python train.py --experts_per_token=2 --init_std_router=0.0227 --norm_place="pre" --init_std_down=0.0311 --optimizer="soap_variant" --lr=0.00677 --schedule="wsd" --decay_fraction=1.0 --final_lr_fraction=0.0 --seq_len=1024 --doc_mask=true --train_tokens=1095000000
Below are experts of layer 17 (counted from 0) of a mixture-of-experts language model. Rows are named router (the router's row for the expert), down (a neuron's output weights, with its number) and show model dimensions 0-79. Each number is 128 + 32 x the weight over its row's rms, rounded and kept within 0 to 255. Numbers have three digits each.
Before each expert's rows: "comes before" lists some tokens at least twice as common just after its tokens as in all text. This comes from a sample of Wikipedia text that the model never trained on. Tokens count by the router's weight.

# expert 8
comes before: "to ", "in ", "of ", "and ", "\n\n", "by "
router:128109189110115114170125032115116129117188115148149150105116152111140178152138123168119122169189197158095108048155160133161182100136089115152136128136114167077139160135123110141153116111110157132153104071126154109093134133125121094162049028
down0:163075077157102140089144163125125165088157138139108129182139177034122062098117087137120192080141142204117115189149111106146097150115102068152137079116161133121069189139142100165075171132099102111093144113172111176159075070132095146161142091
down1:159156132119098162146193065143104064074141102117042122161143220113086124087094105174102121116134105183186127119122072130127139094130138111103158095175103169191169097170158128137184103104138141157154143073083113112101115188160066168142146144
down2:122081153130146114078078056108140150154115137093133103116160091138170107137111102145097119113118164134077088097043108144116060146108088136111121114109144121098168100124162124106129102170135084155113126146171126161161152117131145131121142098
down3:117161119096175118118173172119162103132104124108190117123081132118126050128192090087103156117085180147059132142106102111091135116121153151163115097100070121092133072075136108113152161109166137091095156120138114153114154085088181089144116132
down4:099157133136093143108128130057132113123191118087094122110089141101114126120111087106041161188150088135122127178110131057151096087129132147056086179123134172173140161083113187143106117159123082151110085158099177108167111074118111071115178121
down5:127157116115128119181127145121139137090118092101082156094142154118118094107132158137121085094081136112110121145142140140091117123138167151108128158169098148054086136152063115067156142126137121129159127085178125123167104028129115083090129176
down6:104147094120145115180120131093189154206139161174152161111152216145102115104121148131133099173141161137151140125148151153110157114093154139158132126138106195165125087152106160131104176132165108138185094160100040122164128101088140136118145108
down7:098169156225177118095149181160130128072083079136167128160156150165140087106146103082137066101159089093181164094137154113100137188149136154075170094089122123151178143093100126188060112149136140129114109138191055119087129102098118145115146179
down8:158190155150166135099062034131113130086125094166099180116166134167179154108112130116146141066128080059102084127146160118071092120117118150122145144100071066112057090133180117122102154089170137143138171122138151201103140153119089147128151123
down9:060228140184130113149137125131112091161160133120080145154164124114139099152155178085126120159096093112141107136134125120118125066185152143149087109138147198119114075133124107119146155130109100145054071103150147175111105167161134131075071068
down10:133068146164133094132142106159098127089146130054079113164127170133065120114077166125158110140126117168149147157118195089119112116178137105050083151157144112140130115119117091097083172173117088152142097100188139111154159135086154024137106137
down11:103153112166128093152143141125115151177101085176166084142122110178107085110140140167110114141076115165118154209101115169101126156062134153123085167127169178152146082105112157125097134086122126117112161170111167108097160122110120180202143136
down12:111112095155130156129111072132137199067079153149123139151127101118071089080130152140097090141120179064177095126075069184166111210131146127078101161164094086169170095143132072096111131131126080086132080135105070136105121060103126146130105085
down13:087138099128105091158149152136179118187102067131077081127140137130187155085174158136100116107103036132206144130144086182100095159103153130155113124079133105128166122090207164132122189105128115131126169101096140181104160118160112123136115078
down14:119137139125113124159164155125071135171093127108075114166111163145117084159132127121164152167123152111131148139068121126119171142159127137131143155111097103151109123160121179160089128120145111124108167114099122185131141149140147142116163161
down15:107145144119097089076151109044128116130116125100164170202139122141087180150116099205122073130121102105138116129134091109145183138177193113164195060155146105122201122107203119113129131135164124147130121151166188125114182117145143078150168186
down16:179121171123143099109162130119091134144144151117111086138090169134124110089123115039123084155150079100115185138169135152086097169146138079121111169087104140171137095117138110075139103172153150123091149092167083077164125112171108026133102154
down17:105125104120153181077161054135163157095178104149162087139097133140079093165091179091165144181127100110088163094125169135092146122107154132142122120145098097094091164126093138166146118120106182052150142147028159132134109092083123095082126155
down18:135134201162150091145100117114126142102129085138147163116109141114135066176118125106161136150090121075094086161138140139071128168150119148130111084110128113176124115150154099151133121147127111131141098099110076136184057173145118080090120101
down19:171110138104179143122098099100121136131162060161077153114120128116124143098093095143114136061100124149067085125155144214125192155135162157165189152186152212120192144117073140170159147097115168161148136123211116162168109138183112105108106149
down20:116093182058105167093160098147164129087154186101182177047180152150098129150113111062090141108124114122135100140139144111129115076117112164129079076120133147119160167137127152078102189067147184147152145140114113120128130129148175135105136135
down21:079155128125106142073169092087158112179144139138107185108109137132183133145113128200167124130145104151139087184127108110122149209115143082164118153193145115048133105192118129136151158139072153109154114135142099089095105155162143085133159146
down22:165121139204155078114097103158157066107176085081116145102117104073120208082094120162124106106129131085167154129161092102150134115109110131175166107171157144149119102090092123127111136133136081163136135093160167108145165114107124147129059176
down23:152111077094142112168186160139140171130124102118079103170143164086163101099173110124125156137114131138116124177091105105110141146147114049118067110147098127119136198088100143092161174101091107113122134169132140160138147113101165116154100125
down24:150095126089160112106086071115114095194156101116127129139168100110095143084131125122130138134127100155154073150184076106130130151077123075103190134100116119138122045155153109138188108186144140126106107176114121125146120130154154135131066141
down25:133122080161192086121094133124139182135144153148121141159110176202063151098112083101158167099110166073155108118105184131153118098127099100094140111160103124146150139131081162123111086094105065198104109060103213118131192162102155151118130141
down26:142128104113184152172145152126083178168143090117147070104151103121128119135146139064130191166159132142080079140151140100084131033094130130143090137139054082094145157202100162083133135146087082099153140132142184141153066113119192133098159137
down27:147086199151083134123152164176117157152062108134136161104104111189168104120148155143108123176095127133120079082150129095097126159135142124144136141139196098127093131145115127175161122116148189155159157138115134088146153141205112065097161123
down28:117173142179110130137112115115134176114134153139093106017135158110124116180104088111133092132180134106186178113104137144124165146117112178057130141153107122138103184113095142131089104071077117106175094155069104163075188085078086214094105118
down29:136090131117083126154094130127084117143142128088097164132112113086118180048125130115115133108136077039149150102105105139142108085116096127160124143141135090050204124175110174121105151084157119079138124164100107199133161110131190127108074202
down30:167118132125150157109144141163139088145145173113147142085151131164095121129185094087186099117119169093080133096123119056113147134111102170180117160126133102175135125103159101112147143176106150169083115064130175099150137069153117149110117136
down31:141093132153169148191106164097113076076134117167092107084136180123099113127147093116145178152153118065113111186094115131111164191111148122105130110195178108135125174153096149145085151129089110138101101122126150121149103157067148194135201167
down32:125160166119150107105099138126148123130133167174134119079148143205107107109068144123140151118160092087130157129156113111109063106092143129124119168121087166124046078116120103121102109120121090065165125119158137105134111126130156131069149110
down33:137138120141107131100150189162127153147148119162100115111126107101077063097099162087158184102145198113099141111157160126117085129098114168063168147119120108113153135130106154129200116168070121117084146070192189092177142104134142162146137126
down34:103115170107086129093135137150144134092171184132168108158127122131146136138131111137149099075105148124140145059161068169114103167132133139099167122146141168088141129152109112097131164128087061154155083127105100102147192139074075164099161153
down35:109138109105071117133091100163140156083129116156112130123080179133140134131150182154145119134115094120118176157193110144135090174149157132109064092120152118107132131168094101151134168122103154140135198123152130105143172142167104080126146080
down36:116092131077128106143056077161119111118137128190187160102163166086094114099173107098077099119075105105171131111126193173118121144117140144121135051130130152161089134112172119097185127111186083149092132175136139142147160099146100153160068160
down37:077133141125133088113161146159110199180112186068139127133143108144143163101132171096086148136121160150110127086166122143123181130116194115143093097101174154154128165137080106122166097092091079126173183152171116147074135108096122137171111119
down38:109102131103138148161117171135098202154097152065169094110135104180132100124143130148128137099106060101160169116077143217156075118122110167074222110060096148147151103130128141116102134140110103142117125117150203142136177151086144126110186158
down39:141134134115108131131124144134089158168103131126122148109045037105080153122115180155112082096241182102131128141165123125122123126144147195175131167114110144163115140139139124163123186113125153047087181144089135107129082192126129146190111130
down40:144165190131160124144094116122081125180062125164136082112130136063165174121145092100170145162148126142177153101145083168120067130166126146111159091130120104132106112111158097172031151126149118115097115146112122132201105114130134168155176135
down41:134121183194167129188137166096179067104120158119151163078132170153151102100079113124113145123138131100126160084074151112109098188136069125122087088133107080127081158077118161131105131106122110141135088121123133108156083155121189139078148127
down42:155089126143174141160061140107102135163117080067124160185166170156119113099126161085125129178146106107132133190145152116116141054118110121113122078088144134142125148151101107142101129122149144108069080129014136161146053120143103126103108086
down43:188187137121163120082143118086145157177093149156167075143089159120132073084058124079201122109106103088169149111190111099135127112166122155103101118184116141189135110070157106126112083153139168159091116154103136162143097107170153112102119192
down44:148119062117098108137140138135088095140058107183095134127133127109157070170170105160145157121116157136104101135151127177100108177205147152146086107141120062115140073158167179098131102148113114093136119109183086177104075075147098255120188136
down45:146185138132116159158150083136081176168144084119120155140130154082198126088100138108101093097101094106111161139070131150138114106121094123125095110158151153199184111132097151156190122117128219150135102086144154165080125129123121088147089161
down46:118176145156091100158170195134135092135144139176110162162058080129103108114130135135122131128131084128111135071077149089139107087131132077131163130116124170126132158204137127117071150151160101121126113159115119156099178186107109036099143167
down47:174095111129159140130099108094119115122160135113158149206134127103113136129162115162133126167153065136099123172082084115132160112146138174120181114124141153137159134123160112143190166106143089154083134161130138161120092184124133070128126121
down48:125167074116075187141146097214092109151084156125153139186157115126135181196107111191141115104185079084177107136084118165104133126147102132138063162155136129145078125069116193156123088140098139134077097152147102128174133116105088102118105098
down49:097174098067140157127073074149121131161071043113143063138142111116117167140162106081106176148113170170159095118140089175136095195188153103095096107138101069143114153195110108129127105190101155128158116161128136131081135162129204161146136137
down50:140080110111163094070124139140175149082117131116131125179087133169084092169130093147111088150110159091100157118083085160131084136125070108148151086125167122095113149087167155171127122112127176075144124153100133106063134122113089064113143131
down51:193132091099142159117099100140133111129098133084156159071125148135119158162150140084115143170110069133156134103094119189113108164164179068212185143042094103189123179172169140120092158145129088102178122115126164102144117073134139125112109102
down52:127094127106129102129105128117139144060121102081182144037075109087191114166129137141152120187048076131067114162137154124129203114110133133122156138132114175163156152079102146081129092128156157137114172143144154144107113154092121167117141122
down53:146165120132112127152112086146185132156134127038120051162090065156132090146175152093144136156187175125129109141162081156076084147127121108139147152143153139127189154109133127118153131116128108065151126170170158155092144118118034190096190113

# expert 3
comes before: "- ", "| ", "o ", "/ ", "L", "= "
router:142098075190104066097113088137187139119113133174096120122128110156168107117120106106160160148101140133138149137154066103145093161144172162117155169090116160141110119109111122125160111096131075110156152154089145109144159159134138106051129117
down0:051158127108140102139156147147117140159102134132029126131126126104107102109093173152124168132085164117156156139103106153181120056094122213129088173075158104150138112121140089091109128158129109159171096152133081093145116107118154163179098176
down1:113062119165124174163145183113193154097149081142166152134109145123138151144098132161132195144168087096087165158147155067156163115144123106120095121085104050103123118179126073158148110091138189077160090115123150228128104100176177179089122164
down2:065124122188148141111112149194072110119120128126145137118125100135117149153145113110140138159130146178103127166131096118146115094087203107115191104138092119091136162145065142108148096129129105134143092112148129137133106140110178097172109122
down3:130147138148110136101156165145140181164140088090161108116114137169098149111176181162170171122129143107123064135094130159133107171125100076140094131145097100150067130118138101108068184052092196103138140146131089077131105119104137145159126143
down4:153125111081104128077094176115139127125132130141109137175110063196124135098135091107162175154126105171103107138112243118177150112116151124113100146148122198079172129114131150144151147136097088154129130124150129154081104104127087087100130106
down5:120160156100121154130125138154116144121117158068111092087129132101065150124150157139109118121077108140133122174145121182106102130172075069181129070139109161119166137130146170163154165144182144105160090177079138144113151095122160146160127138
down6:090087106155090108178074143160107134101166101161084092113129143186174137102173100106065138112108164129136097126137142163105137131093102205091131112116141107151157149163086125112117156175127147100155072162142202119106083147105143191133066168
down7:143164180105100166077083128165124126077108159173137120104130068144153147140117117128177121181082144083158086102102096137135136142175150118099122098075130095175092120121104104180161164130094198109125083132098130133123060105116139118058117131
down8:077097158133088125106114097155172083096173125028127155117082114130155115114133127134142161133109109169126121139131213150097105173142143034149142124121177112118104150137128151149138170115110153133097148172165120108117155152194106164152089106
down9:146110149078104052128121101108165144099179191136163131165121166117086110178083166143111127097089117150124106105120139173120137170153159096113161170125152093156097076116099094129100147200146135189093174099131142067141131093159108148150078122
down10:096172137078070085149114120140129096160149122125086160089146100104116149175176129148182116175154107092151104078093161123154090158134090087082122106136182145074145089096101164169161198142118112114145100131113096116155123125173171035136157056
down11:144122129130070149198171135135176104151128079130145164121172142130103164087110150130113116178145140096153149155119151136088132137111159122121132148130132107129189193130162112115155064049108164096151150173089114156071081120116121051135130105
down12:137063114154161117108119106126098079167114143181107177138151118176098101130180115142111095120178120087105137138078095130125102123111086165194170166097068126130139152141148127151111089181117108183125128176153134121152121134182135138123152110
down13:111134094073053130097091107131129179156139055101136109153172099123108128133096102156173100118148128174145146108093156068143114199108183196138116117118139179116132199120114101117101158154140170121042178183218092113136107140118102132128136161
down14:115149098188066106133148128085145111142103061104137129089169154152152099110142154102119157155121084182104047149131097139108156180149124125113181095128122132128142161146135137140121152062127143114169142132172104141111133109084126200167112049
down15:116098126175074119170131142169082099113133110129159126144118152110155115133076130101103148096137141147138127150150136107104152132128111122154110110080126118082116115166127053133184059098186117097117108133155157155114171125121172134116132082
down16:138155103092109169105126106130131131132155121079035130111116169113140163134157122135146123159131149102094101137128161119124063071157114132098145153154163117100101041193195150165095118144112081174144165167196186135165140130093090131118128135
down17:102150152077154091144101162130121101128095110138070201137144141120141125154142102152154123158142131143091091140158079133184119156122085131132118217129117165146149160129105142188130104136174168138135146158120131161084144100117089129096132127
down18:135128104110110077115156126103143099148099126146108129091157134180110144127190158099112171130143158147102148126147102113071145159116073093095170147098157083105155101135147141158119160111065083160160113153139156129148132109142125199140131120
down19:108176158118151121073161150118188111104124124126124106152139200115123162121113083114146119107172087101119111125122122095124142117120108101095126132101120160113080120126118148205202174105113128130154125131134107169185097132122073154168201113
down20:115137130166180151142150177106189093158108146167144110136081189130149158149179125105142129103107137110088093096131183101153099123090128203169142157116148147103134107137095161096126132098119112169145110135154191082099139130103132145181101136
down21:147122067115070129111125174125149116129158103155143117128128171117117199097104105228118224163155150173150144136148105149199128124120107169145106113098166102191124097134137152100149125133132122134127106133128108160173146144119103130112162109
down22:116166132146105104177113158152128096132132129163143130164139149130079145108120071118117154147163107116164133150148123152109135117115188082138133148114089163164139175206096112184139130178058095103117197130152136143126079146104181130136126172
down23:164074086166076145116092118122175120128116098080176106125102095143099099168169093101099104142118119193119134136174155127138103152173155156145150116143220121100078106115168152150143104111132073100114142128150189186135107147104134155109102167
down24:115140105118084158087141107176071095165070076094086093132110127038125175164060152183116081159158096138177087169109128089086117124089076094121117119178117166150118075192099138147107160086173097154115156156185130101090168167093182178160125137
down25:130157147132099139197108135133094085100136177127093082157174121135080137091091051168122164130142093128124100083168104144104103130116071103130116139175159103134075148111147067145119132151135151107087120130082175154117183137200146072106117200
down26:108155159118164135151186073106148098164092151099142132098135176173180184094121097068129130081102148113121157136178107146098100116114078078116114108158200133133148143058073118149109174177125149168114145090109108153161166181160113120162105131
down27:175153167079146069159141144064136116122130116133139138148175173103144105154135116113169119095127154144186160130078189088074157131141117167171073076078109160147129086132111109087133156164085131107102091149114074170110136092149167123146105134
down28:087076169123117154141142182099124096099116081162098067173180182134095175148169161170114147119116160089099122090153156135155125120120112141206187109157144132137174149146081149156130158171149111154149120186134120115133137112109065149116117075
down29:105160159107078097150084072161120136099075140103126188132092123112125146117093117173143131165063132145151144120151102157154157125146139136184129077110117154152124154172097179108133128093137133143136135150100196109105097067110091189094076111
down30:050168081142149101163088106089113148104130142100104148123136139165143168149107097155044067152141127147140116143124182164182074118176115142145128194120123151122152106111166125122180072154098161128100158142126130093145119103151085120153168120
down31:163200128160103140130097149167126082152098068198158169210145107112143120078161111184177116087149157176134102154078166114167097120126183159137072076090106114110159136144135111143122162147150070134152112129134064072156075181097148141127152147
down32:127160072120139163124058128122119126118106118154099102105100121147139132162179160151197158147181091156110125093127136133046112139132115145160108125121108138129113127110099078107135124151118130136183133076097101135207148086130082101144118174
down33:099094156158157088106184130153127118148123128115160159084113166113131143083106158165159136031174095136128091191138138156129155145107177116083152131086087136079081158104114134132109140135219157080088137147118102204169086128131127159077134104
down34:083105080115157184175135097215148093156121076174154096113126182166122113103128145129131136170111126157136131089162105136132089142151106095151126129111118103150115124093105140131087059118190132112072127155142111068087120180141147104150129102
down35:116102135144061097155115104104160181174107078103143113123068083118134115083127102120111133122080145118163093120156106128152136110173178118124117136123114196130128165198151104125153137143143100126109091169084157090144086108116157111101137100
down36:136162150069119124159121099126068117132116174129179147115110141167200202127137136111130105160103212133148126098090165081174160142125169065083166108146128153101063132151189145136150161177092120109107054096109159172149134137112106153099130210
down37:100097139174155161165129079088137095156114131112147111064036113114089077158129120142085127051107175147131127098136109094173107159106171134146114160155057098151134163153163124104120152143163108121153143137177124078129125137186083144168150142
down38:131071089146131105153187146134110132090179176158091131117144095143084171120112117150187096085152166075156090090140131091149148156145128149136110130095104127122120131060081125093080052139172186109114151154087157139164093128086129104150194122
down39:144106093153141077135112171101118109095127149080101089098139115103100195129116089126118086090050153081061190167135115120165120152121123120133125096110077125172139152101121148110128105123147134107069120055158125070151064080122216162145131145
down40:136119107087123078149187162119103139086106119102144038143168101116144065176123120096076045058081196149160167079142130092191167037158100077158139131142192201100100089223191092183135103081153118138115081120184115084196105113143107074130059144
down41:067123152127104158152110127131070171161146140162144134181149151178113186136133121136126136153119096180130144139146088071077122167128151105143163143057123082088138164127098100106121168124122169059150156128146138081124072156164112144176107208
down42:079142189104083114087168086109172085157108153150162143112076179151152140099123124179160128092106122123170104172193136157128156108170056117118153070150126142115116117153150118126163117156205132082096148141153173153124129131155116199155095163
down43:201160142120148119160116157163124112064123171181087081167155161118117159122155116102135129121114115134091134107129061131150140091104128116147139089100099132159110185143129103135140116122126166108119092093108137087182186142188105113168133124
down44:145100091099154168114163136157114135078107152210170144163114128135176131126086145157148110155040141126081143175123140115135106111143051135162087177107180067096133078187139110153185170181098110139222000087090111164130159123131154113157179114
down45:153171134181096150179143072129131148152076175119204158130150158098156172133126112082082122123115141173208083084094090122099123158117083156129180139131164101143168205086103169135103094108140114131141140190111158193105114129132135122150166145
down46:134184097151151208128111149133242151114107164181114173148135150188194087145042140137175114192175145133108136150120077148147122131169150087123118113140117172116108061155154200086096121109115159133133088159086122119146127091113164138105188146
down47:154109110160131107175155172119176137079208162111125088173167074114136124101107137186149138137141134075158124101110092094108142120125129158096122061125138120081164161081109146138105093144101109204156168152080158127134149152058100193101118124
down48:188134135139121168116064173100083077104104112154156098198133166130147143173112178148105097134098170117175100132117108151147081124117083114090078103139145159138161119131219124195118128158043116120170123107141114158128077170090109126090117168
down49:134133179062070163118144144145174071155184173131114089134148083130132078105178117177134075115087095139100134158106115124096121121184150132203168143115150097129148131157125128092132161150164179147161142148093093177161172090102151132097121148
down50:112145128118143123162164168150134139126156141099182122186109125084120157102120127163103176111078103130122166066122161083090084170154098136078141138142180156148152133130164158130110147075133157110171158174127141163118095161105149042068135114
down51:161160122136121135126156125135144120168111108128152141110120104142099131098153137136088177124083143092142089103111139177132132145133133105109126128127206151137161166174073192199215133132119182088116125099122094152123079112084159195113100116
down52:110146092143139128122105147102145113116133086118122097175133149154170140092096141113135148111173100086099133175134145136081146095120110098151119102066168142153194154127101127108120161129132206121147145102093070134112139137093136029191124125
down53:085084167112164119127136088158122133115122143177175140123109167109152165043114171162130141182163150138125102197090201154118053137084069087065132109115212091116152060100110162154112127088072120092156120151135117140090145125142150145091094103

# expert 4
comes before: ", ", ". ", "\n", ": ", "the ", "–"
router:077154102116154129134119151096126147160160122112108105126191094141105145129092092139153128117136114018179101127157147177135173116084162129180129088179141150111143092141122101119045078094172140110081108140149128080081132137113176140107097107
down0:079101114101140127152128088144187163094116201137122089116194123084097157108154152157137137127110158163057139095161152117129143116136141119115155119105105105111115054104095168147134135134081119121111138142053154150084182167121117144097154145
down1:131143169116127123092129129146095115088078103098103152138112127165129094114123162107118157052124073081227132165109167145099041110093154142093104117113124127119119122120104147134152154197135126102146059082173101140065109113167129152112184173
down2:135163191185097119073108077061136169112157127173092123053181134137139113161153137143145169135155148090129186098078086052070135179132110143165091112086088120178112161161131165138142131142128104110130128147137123125174077151129157171095088167
down3:086123145110083123152094184107104111119130134139146143184140124120178101129158130095209160028060140141112100185161077118158100137146048117097096155112146177088096137177170119102136081165128077125152138088152121124132115165110089096171128162
down4:112124159119144148134151130103161179111127156111192113156139079175136163139118178167145096102102074131108139161108145129149177103134140090142131147122180158095131117130112100091094145118092104118133169161171090140156146050101072072099188100
down5:097148172136147152169131159161109130140185115127104102132156084165164169132130130122173128154050085108169167144038110137142147107095098137158100080139101084190127080105106134094149189108083107182160095164125150124157054146132110149156086160
down6:098169116188071126165118098141152081150155136084092114084135115188151114092172156158124129112136115083140091146179098112154063164129189085170101137103162149056149148104062147099109167191107089123172168159126153116146178087137163144115199129
down7:115147107116205112138133093093162122115125060103083164057152027089163140100149164173131117137106131123107119112108135138160149139113107087124180142130158160189058113130116083162101152110134145122138150125097183130116137070189078226139149145
down8:157124105098157118141130114142183158124155134086123098122147119145149102152134110156137147111167042165151129137074106145124103082144160111198158154112048118112083113162129088102197152124149113107137204168140125139183108178087127177134131154
down9:133158144096143223130171105156132168130169172124099135111200182138142155095186117122157158117086073122172109140112097149092176168132148084112171089081194157131141102156114124068193136105088158082117144143161136105095104073085162210109080086
down10:109138143140132097150126139106144116136132146132076115125170194090159135142139171138186108082118147127148080155103158138093115108143068083113125154111128099143127127136130148110130066116115220194147144090125028116095157111158108207138109126
down11:129210162067158127154159070075174125136133140180091123169170068170159078158151120179158166117109116151061178181176160142165084132074161182140151091192138145086187089137124152148094142114114126134150146156151140084139092128154158149160122166
down12:056160083176087183147115098121134109059146094125091114140114151136082157159088141164123106106175112146144069134123089171185105088107091131173072180101186096143108152114118121118072086120092159106153154188180083057131163157095183236105116173
down13:118189161111151135138146139112095133150153177162108103125112082110144124074139196122142097224108155109126149157160162175111087178142132099179096119088134148158085102081113174093153141125195110147119117123156155120058076089076066158101135152
down14:080141128134120139138113164165093177175161139121084134147184136148039170172168105099137066160108154152154073120144110158098095108184152097132118148108109173162119129161149173161171143154101173097180054121083125181108125098164104146111158149
down15:177199156118133136151104145139092097108129116104186118157066178045118133129141176143092143168126125099094111093128097120068143180147146104172124099105094116093186120122156203102085082092155166177118154112121186153134103154117161103135089126
down16:182133120159175136139141155098158128118110148158099170090051084110147100089135088195100080255158115117176148163164148100115138101152116129175168116125053154161130137113136072145160151152100082058187176167121174087125120044158090255135129095
down17:186146136181209203105081097103139095118118125117130149140184118115099118209167093167145136117086162152134084130072160144140098170137099107101113165127107111177129091148168158094097163111161148161099128119065128156141061098085159090167119182
down18:139104080128165119169097117093084100059162153168092117110157135148099136152116138135083164149086082171073164109132141118060148100187151153098132120149075114078103186115132111101151124196138173064135120151093092090111108127083098094104122118
down19:139138094111147132128137172120098140162151152172137142111076120088136101118079141116132113170089108163135133040147179117151127124108174095121121071160118133069134166155118155113162090138130159103115096147139111136079064046120093000134158115
down20:158103075146121149187109056107147099103110090176089112134157082132084117120121165171137112139083203085160188120143126102116085164154149169081121075088124089140108111114095105082093149101131164129141150146153127140089102147125154173158104107
down21:180078159142167104080176141172137130061141168200132198168129134113159172096107161120152100130107069131089129122058133109176199122044150104122129109060171138162058187096189086075125142136085105110191109080156131085086112165101176186133138159
down22:138112083122143155183125070120140115103110135112051110095117096118129140129189095148145146156114144156137123081127105157175091159111106099163117131154106113140113166100105163112112094100151145107062128081107141107170109148102090096108158109
down23:099169117164115105141122159170152133094072154112216171133112126072112153101119143135091122145151097212067131134121115161091134122117167085106127156096121199103145177135142072135136070148150085160135124167081170067103071134130098139155160141
down24:161107226121106102141171137114155116142159101130132168129134179116192116099148121166147123098123108127098131112131160117111110148087133077106081115138179168089084112152107118115109136088108115128130094119141097171153104134125094068073113116
down25:152124087088165148105115123109067159178135179117124100141095189130158169092073164164134169155156084137083161108065145159158119095094122115079148102084104110071077145118117132136135169108175195150097121094155117107116141116090098255154158098
down26:160140123118163139137125053160141155082147134115097147098132102118063110114138165059086157139134105152169143104151143196125158153126149147151095159093116130119119104128125108167090107095111151106103134173187099106158126105105136072170177096
down27:189115067125042086074131094139096151196177073069081121174160098187078159017151079103141128163105110145166058102089127126158129132139136150120089112098119183122121115147133164150116153099106102071121093091115147091165131136130153129102122126
down28:087170115106188188183114119182085217111123195125101104129121185134154107156047108055112092176111130137071154149170128119123080153113130184137112109116103130170167148106181121099119151102118149189114175065104066138109181144086112162101160138
down29:145121209161156160148115123143105129144116107125142145106121098112068167146087147104138121107114159118118138119071112100128109163156076097204155112131071118161085109151146202116105097109178123108132148148172102115073097129097198092078101198
down30:164100117182129172142133091155130121145101110081114104089141106154170143093136099097177123134142068126114105166091067167120133140150158090096147061144142140151101128095182137102102143109176146104132088143152099139119131127054113118130131150
down31:062115178157159180089160082179080132088108137158170141112106165126099086142095124153117118165094106111133125097096075079133096116144146167142062125111137141129087107153144093125120155107129195139058150118111113091168109081164107162064154135
down32:124124130170149126136138120155181092114117115109120174088157143083171071179089067082142197080152150157092154097165142148159118119093107184180158150111116130124154079172099099076166140201150106187142117094121140137132082158090154071130116163
down33:126128108158074109125104128151084141165123167098134123140112115110139098084077104164116113081144111207164095159096173171135215135113154126068098180128119071101075135103143140143173135152119152112144158105192163128099117120122106131107127143
down34:122084124082138111123100139108066159176102149170078198128117092093171103094168119164085174129139179202104123108101060118100080083098079138092139132147057145113135091123141135149160115088152088064083124127144087124168081113060119116102169090
down35:169155161173079069126092087100088105140097133142120125116115123131125119175153162151109161158204086152150113130103164120137100076100156144134111132145082124066182153139095143152164136180154113073122141070154129175058110202142168088160087116
down36:129135143153123135121130114118103087160086103150171113100152126156134183099133102176166102182168173064110153154105154145101123101091121091123149143082200093142133108102137152132153129131127165105148040130147134211063121102104102103161104122
down37:143058122129091126104086086158148064158130138126131092176099143127105077132134132103138152130142173148112143205099073089125102085133103102078123127146196142174162078122089159111117094079100180093120107132111155177158103154149166036113139084
down38:168146110118130066137164087138119151171136164185123163095143113143149217103136043156103154129074076174141109135135106191113156192107113137139161138122125113171107138100165176073092183158135119139136163114145064107163124101118133191117115107
down39:077181140081124140080171163121066204081089176055155101157106127091134098134143113155115151151129091144117164172186120142143134118160133125141126137167201141095147153180127131171121175063153110152121068113099108134130138148099183071139136167
down40:137154109055153093139091072161076120139106162161119118173072118130152125063124142192100145128137130143090121162100103109200165134094153130159157133089127084130138144081129141132138176169163119117140107157115175113138108105140123182111094098
down41:115089168120107124134085128149156107140096085101135126098094144102135113103141108119157168115110126041164130147130106144146099144100143094122094130170107149109151140155169138092072177098217177150079085090093117119181117138105165131157112098
down42:150130154126028121158049099129151104169139136116171111103125076142112090086094131115154111163146148101154134093101150136119080156154088161169143145123119135083111131104124098173148182146151131162117131178137107153113182136075122124117141127
down43:160174120154116156072149115154138130146152173133078207121096053199118069129107163177144114047117129142088109142140105146098085101209133155131086085126096154156137101072080144139093085180141125142092078147128178142092163135102104168163172131
down44:181147128110131132062145129075124129078101183147092190164116132106149194164085130160158122139163161068087144104132123131127098119108107108147107084132156099068086195079145131142104152132114123112115115118150153103139132163153147055130169065
down45:107129156107099051120123127116165106090144128114167203149183051095112144143117147131136144099100189096167126083190087094138148167138159127147157136121128112147105170140198164132091128103112089140169105086094095144163155126104148108151130170
down46:092116109100166135111130152119089143085110166167079183085119127145099175109118101152149155140164095156184149124118144095126159110158114147119102115127094097165169164098111045141070119118149145121103146099079146105096141096140120171127108152
down47:149081131076114127053215117142096149128067159117221098138129141150131111135135137166093133095134115143127160149177116126097120163170101078111134106130209152120069108108134127136170091162133121125138164118106069117079075100095069206148073120
down48:136082120061135157153137133118168073179112113168115126162105116087143064125101088127088142068184089129142100146145101044150170128130118146088124118104116129140106153092087091140149182124139155092190159138122124120131145085089163067123164128
down49:094145131103098111069116111165088147148127159141143131157126085135078142168177156105115150131163172182179145125058135128127072183088157121145151187130116166099135148207122123173157097120136171155076165114135124085140123123165097183186138130
down50:098122123162115103148110190102070136130153151142105143122086167135129186135148131133191064147183168093065113138126107103121156093162124143163150143112136118132114198173155102114144098072150098145111167157151127125115149138149169071132113184
down51:155131103195185154123140151192107104144114097110110199122088092144155135144108135106098125180127082113155161168147119156132168102076077118156149157147105150184083086134090044143163077144137124136149156117113064143217175067112168118187143092
down52:119087157132192146133142067139105153153161073170163149140116084087138106150082155139110129160110104151139120089104122166136119147163121115130149107148159211105121123146134130134160084139107137170157069125103160170155138122058129104117101142
down53:091144162092090152118101137085160118204133121170083086123134090137099115096181101116119095161145126124149112167157120177123146157104107123136097093126125110120069107134203139137105139135178085124068090169121117139157135091083098086132085112